{"n_experts": 96, "routed_scale": 3.46, "norm": "rmsnorm", "optimizer": "adamw", "train_tokens": 1230000000}
Below are experts of layer 10 (counted from 0) of a mixture-of-experts language model. Rows are named router (the router's row for the expert) and show model dimensions 64-95. Each number is 128 + 32 x the weight over its row's rms, rounded and kept within 0 to 255. Numbers have three digits each.
After each expert's rows: a language model's description of what the expert responds to. This comes from a sample of Wikipedia text that the model never trained on.

# expert 4
router:103156166153105124120110093115080132113174163135118120152109140126142129104162148147092182110163
Description: Clause and name boundaries. Sentence-ending periods, commas, table pipes and first names after by or line breaks, e.g. cemetery., | S. Baldock, Stephen.

# expert 43
router:120083151099174151102133137051125129169133156097078168167074057094144125077119143124158116181121
Description: Forms of be. Copular and auxiliary verbs after a subject pronoun or noun, such as was, is, been, being, became, often followed by a or the.

# expert 27
router:153073128155160102143091113113161100140047193116176139122091146175130108113180153109097117127159
Description: Prepositions after nouns and verbs. Prepositions like in, of, on, across, throughout following verbs, adjectives or nouns (found in, aware of, focused on), plus Despite.

# expert 51
router:097117167155123183209128149084122116105080122164079105135117134132110191156116154100150080125120
Description: Ordinals and quantity words. Ordinal and number words like ninth, twenty-fifth, 288th, three, million, most, highest, plus percent signs and degree marks.

# expert 47
router:158151130177152173155151144143125098132180123113107188085051106136093133179132112075102182118144
Description: Nouns after a/has. Articles a/an, has/had/having, and nouns right after them like population, circulation, solo; also currency signs and goalscorer surname endings.

# expert 41
router:106166142049156162197163073115208116100129115103153124150085158127118079126142146163142162140106
Description: Place and route modifiers. Word beginnings and modifiers in geographic and transport text, such as high(way), North, South Coast Railway, Women, Succeeded, Preceded.

# expert 15
router:160122147136159179105171128117098126138068128060107078160123134075101120058159110140087157154110
Description: List bullets, table cells. List-item dashes and table pipes in infoboxes and tables, plus locative prepositions and verbs like in, near, within, located, moved.

# expert 32
router:131147147102169132110130109132125136127176132160143091144135078127158190069116140174152130130094
Description: Coordinating commas and and. Commas, and, ampersands and table pipes that join list items or clauses, such as Packers and one, Coalition and its.

# expert 50
router:090152133058129128112185079116203173107110106135150133150123155148128126184110131144165146123125
Description: Word-initial stems. Opening fragments of longer words and proper names, such as dis, inter, Tri(assic), amp(hipods), Mamm(alia), Co.

# expert 19
router:120150127091102125138185144139181046138107171126160110072112142111139139226102110124105130186120
Description: Word-initial stems, copulas. First syllables after articles such as par, sub, har, Hor, group adjectives like Communist and military, copulas was and were, and decimal digits in tables.

# expert 30
router:144079113097111114114131133121132156134178128162133168160148135119172158162144108082108071109114
Description: Modal predicting verbs. Modals, to and auxiliaries that set up a following verb, such as would be, could, will, not, aimed to.

# expert 35
router:095163154099114121132105126127184172145123193143161131127150091137162117209188140106162102087074
Description: South Asian name pieces. Word pieces like Ad, Ab, ib, az, Mad, Mud inside Indian and Slavic names, plus 1 in football career stat tables.

# expert 49
router:205154103109089140152082140146113169120098119112147146177112096125089171135165160136119167112182
Description: Surname endings. Last pieces of personal names, especially surnames in lists, rosters and tables, such as -ović, -ev, Jones, Khan, Jr, and possessive apostrophes.

# expert 57
router:105061151112124151134049180133170166115092107135104097140096201166124068132137115097143101072085
Description: Sports score digits. Dashes and digits in game scores and win–loss records in sports tables, such as 7–2, 5–3, 13.12.

# expert 26
router:093133089138085165049092140083092144133177136097118122118129193135108131102129163144093195088168
Description: Language names, sentence starts. Language and etymology words like Spanish, Old Norse, Middle Dutch, and tokens right after sentence-ending punctuation or quotes in name-origin passages.

# expert 24
router:079097116103068144133155139145138119098153151190064150060158192132159133182118125110111108115138
Description: Dates and sentence openers. Day and year numbers in dates, sentence-initial In or However, and words ending phrases, such as October 24, later.

# expert 37
router:107136137156101124152108153100234145112125127076132140075095059145118126117123150071159134160103
Description: Capitalized name beginnings. Single capital or short opening pieces of names and nouns after the, a, colons or table bars, such as Mo(ors), G(érard), ma(usoleum), Din(ajpur).

# expert 10
router:135101155059104092119089164136245141114064050113100115161094095115148105123163073129162130165119
Description: Sports competition names. International and national modifiers in event and organization names, mostly sport contexts, e.g. European Championships, World Cup, Scottish Premier League, IBF.

# expert 63
router:149182097037121151160126145129219124116157148099165136114106152135150123199109135099163098121111
Description: Foreign name syllables. Opening syllables of non-English personal and place names, often Filipino, Indian, or Spanish, such as Cay-, Go-, Man-, Jan-, Maz-.

# expert 52
router:092124141103156145101142133174136194106072131133124157071120178163176100134158102082103121141131
Description: Biography career verbs. Verbs and particles in career narratives of biographies, e.g. graduated, worked, took a job, wanted to, became, giving up.

# expert 56
router:136131119153191068064113166156051156099191143099150116125195102126090163105077176154132101162173
Description: Clause-linking conjunctions. Commas closing an introductory phrase and subordinators starting a clause, such as when, where, while, because, after, On.

# expert 9
router:119141074132160138149112083158159124101154149159135122133131145180100142108138128050183157151136
Description: Sentence-final punctuation, pronouns. Periods and ")." or "." closing a sentence before a paragraph break or heading, plus subject pronouns he, she, they.

# expert 45
router:124125122102154154074122123125085107125190118143120124114117057125170117085111086146152134198136
Description: Commas and list separators. Commas after names, titles and clauses, list dashes beginning entries, and quote-comma or parenthesis-comma sequences, as in "Show Off", or renamed.

# expert 36
router:080083128115140097125172131108142111135102115128195145153154112108062101151101133104104094176150
Description: Census and review phrasing. Verbs and nouns in demographic, census, review and scientific prose, such as conducted by Statistics Canada, per, participants, provides.

# expert 8
router:101072133092164125139084111116061131090200070105102117106163051153110138125119107097151155056123
Description: Sentence ends, participles. Sentence-final periods and line breaks, plus verb forms opening a descriptive phrase, such as based in, located, founded, died, married.

# expert 14
router:147120182139101089135153170123084161145104149109179072075103070162132139169090162077092112049131
Description: Abstract nouns before of. Abstract nouns and participles ending in -tion, -ment, -ship or -ed, usually after the or was and before of or by, such as creation, role, displayed.

# expert 6
router:105170122083085111142166132120096125143112136114171074071152122183168112174107132100121142103097
Description: Capitalized word starts. Opening pieces of capitalized or proper-name words and attributive adjectives before nouns, such as Col(ony), Pol, Great, healthy.

# expert 3
router:118084101236142127182181186146135105167184147134088144126134124130110186070078189076176110130094
Description: Copulas and concessive conjunctions. Forms of be (was, is, were, been) and clause joiners like and, but, although, rather, plus table row pipes and decimal points.

# expert 58
router:180160104157120180158147164136161142172115163139164149154057102126105098135114158114172119075081
Description: Indian surname pieces. Pieces of South Asian names in cast and election lists (Saxena, Lahiri), plus and, has and provide before a or an.

# expert 31
router:132067166113138160103043040120049165069057116092094110135125147142099188078116174194110076148119
Description: Spatial prepositions, route verbs. Prepositions of place and route such as between, along, near, from, through, across, and verbs like serve in transit or geography text.

# expert 59
router:154151124143111153082112090108146149106163159128145117102105137151143096105166087166091115184167
Description: Sentence and paragraph ends. Sentence-ending periods and line breaks closing biographical sentences or sections, e.g. cricket team., player., plus However and University.

# expert 39
router:089108127138123107120089107120103113131106115118105032117176149166170104099113150139103140074116
Description: Single letters, unit pieces. Capital or lowercase letter pieces beginning names and units (K, L, k in kit, kW, kn), and in before places or years.

# expert 0
router:127126173085170134112155081139104108146077137113172087074045051106142196142139138059166111132136
Description: Predicate role nouns. Articles, commas and as after copular or role verbs in biographies, such as was the, became a, served as.

# expert 33
router:129059176141093154164168092076193170164149068159106116086109103104127136150072105146129095125089
Description: Section breaks, light verbs. Double line breaks ending infobox lists before a new heading, and verbs like took, take, went, came, brought, plus Win/Loss labels.

# expert 2
router:134126138136138150112078132151065096119104129147111132123123166130117078134084170156039121158103
Description: Objects after action verbs. Determiners, numerals and prepositions that open a noun phrase after verbs or commas in narrative, such as killed eight, sent some, with another.

# expert 1
router:137122158143169165191109191184176168118089089133139162104137180140139130111188125153087129158156
Description: Capitals opening list items. Capital letters or first word pieces that start a name or clause after line breaks, headings and brackets, such as == , chemical formulas (Cr, PO), quoted "I".

# expert 38
router:073096120141114112021109165185136146120075116098167103126171123154180128131161177140199152119138
Description: Final year digits. Last digit of years after 19x or 20x in dates and elections, such as 1979 Constitution; also same, next, previous in sports-season text.

# expert 54
router:155136118053040154157172113090147143109174132119132128120119138177129111173125137074162145107090
Description: Military terms, word pieces. Word-start pieces like dr, n, con and military rank terms, especially in armed-forces biographies, such as dr(agoon), air chief marshal.

# expert 12
router:138126138136140129068176117082100090160161084119134152117095078159116148130138057140129140096101
Description: Plural noun endings. Plural nouns and plural suffixes, plus table pipes, such as pilots, children, accounts, -ers, -ations, Votes, Goals.

# expert 61
router:097142150079124146126077142094131111084229105176145143130145151121112111194175161116170092079108
Description: Word-internal suffix pieces. Middle and final pieces inside long names and rare words, such as -ode-, -ina, -berg, -ini, -ier-, in taxa, people and places.

# expert 42
router:159089118169128104162157173140159140161182139124104146131155147065121163128121109170129133111107
Description: Subject and bio openers. Pronoun and relative subjects like It, This, who, which, and the comma or parenthesis ending a biography's name lead.

# expert 18
router:165127106128107102143149119151134129157183149099077101125099105131113136208128070149120121133104
Description: Modals and infobox values. Modal verbs like could, may, will, and the last word of semicolon-ended infobox values like Mexico; United States;.

# expert 40
router:169161112148171105156126165126117150120149109145138137118110148147141123115150112167111161135128
Description: Forms of be. Forms of be (was, is, been, being) after it, which or he, plus final pieces of personal surnames such as Cunningham, Livingston, Goodwin.

# expert 25
router:095122088112137169171149116121195143149175095099113130150167159095145143167114130146128116078116
Description: Content-word stems, coordinate degrees. Word starts and short content words mid-phrase, such as over, east, birth, comp, acc, plus the degree number of coordinates after a place name.

# expert 22
router:141081130114151155155094117102096078130090132124124119153201118112102175115093150149096059056126
Description: Prepositions and goal difference. Prepositions and light verbs after was or to (in, on, used, took, went), plus the +1/−1 goal-difference signs in league tables.

# expert 17
router:100145151158056165169148102174136129152038155157154075136127116184079113163143081116171058127130
Description: Numbers in infobox data. Digits and labels in infoboxes, tables and statistics, especially decimals before sq mi, durations, ranks like 6th.

# expert 11
router:165145103141109112140165112175216131098209160135098118124126135072128124118113103167109166098133
Description: Clause subjects and auxiliaries. Subject pronouns, relative pronouns and subject nouns right before a verb, plus has, had, and; e.g. He, who, Indonesia declared.

# expert 44
router:076149059131095145133151108102072122126120082164112138120106139080106119121116156109142130136120
Description: Word-internal fragments. Digits and pieces completing a word before hyphens or dashes, as in birth-death years (1838–1913), slow-killing, three-fifths, westward; also table pipes.

# expert 62
router:161087119195111141145128123173198150141215100125103136127146155025113137071082068123140125106124
Description: Pronoun subjects before verbs. Pronoun or noun subjects right before was, is or has, such as It, This, She, who, that; also table divider rows.

# expert 20
router:180131141172116144180137117169192161150159140137141157100162089180160153132131126118066173156128
Description: Subjects and modals. Articles, relative pronouns and modal verbs that begin a clause or subject, such as the, who, could, must; also table separator rows.

# expert 5
router:127119184106150063132175129171215155117100075092151100095161074171122174219132147110148121149166
Description: Determiners and ordinal modifiers. Determiners, ordinals and nationality or year words before a noun, like this, second, previous, 2013 British film, especially film/series descriptions.

# expert 46
router:124145143101107138091141102123205133159195141138128122092126113151154138174130092119102025138115
Description: Word before punctuation. Final word or suffix piece right before a colon, period or heading close, e.g. work:, following:, ===Death===, Estoril Open.

# expert 21
router:070113186115166097110130129119207074133048100130152123141121133077178156119132100107126142111121
Description: Determiners and name starts. Articles and possessives (the, The, his, their) after prepositions, and first pieces of place names such as New, San, N-.

# expert 55
router:126136122102142152177183120098127112132148089134101111156089070096103149160103059138137109067071
Description: Infobox field values. Field labels and the first value after colons in infobox lists, such as Coordinates, Born, Starring, and degree numbers like 41° after Coordinates.

# expert 28
router:091122122106179097117167123119156164103089159119125114127169096143153121137119099118098127161134
Description: Definite article the. The word the or The, mostly after a preposition or sentence start, e.g. in favor of the, with the Sonics.

# expert 13
router:117096146156107116142093113175105138108059165098116139104144149104157145114171200160083159142130
Description: Temporal and clause prepositions. Prepositions opening a phrase in running prose, especially time words like during, before, after, until, In, plus heading-closing = signs.

# expert 60
router:136177125101151075099181147134123152140135143198158158130156151130096166140104174126087112111173
Description: Verb stems and scores. Word-initial pieces of verbs such as j(ailed), dec, rem, rel, and score or stat numbers in sports club texts.

# expert 48
router:142129090128174165065052162121094152150155158155136136108165104084179128101117126121116073156168
Description: List and table separators. Table pipes, list dashes, colons and blank lines opening entries in lists, tables and country-coded results, such as CRO, ESP.

# expert 7
router:115119079138113090142153074118161146143109129132093121157145139129122117110074073150134155072130
Description: Word-initial fragments, decimal points. First pieces of words after hyphens, dashes or list markers (Ad, Ma, non, p), plus decimal points in coordinates and line breaks in infobox lists.

# expert 29
router:160103121133125141110086152112078114137109136117111176106111117134112158211108150127128139097112
Description: Nouns ending noun phrases. Content nouns and units closing a phrase before and, of, in or a bracket, e.g. power, altitude, air, ft, Spanish.

# expert 23
router:089112090146090122192147149147163135149119127138096164161101127156150101155095109111170110155170
Description: Name-initial syllables. Capitalized first syllables of names and words such as Mar, Bar, Car, Ur(bana), ver(mouth), Dar(ryl); also list dashes and table pipes.

# expert 53
router:100084186102123037143103133057146181149094103123128126148200118115168109129061121111133126188102
Description: Letters in proper names. Initial capitals and pieces of names after at/of/(, like W(embley), New, United, S; also the and closing periods or brackets.

# expert 34
router:152162137157139102129058138155112147123102124129127132129061145117106111162229115182149170090124
Description: Later pieces of names. Second or later pieces of proper names, place names and foreign words, e.g. SABMiller, Strelka, Woodland Beach, Mortimer, Bismark.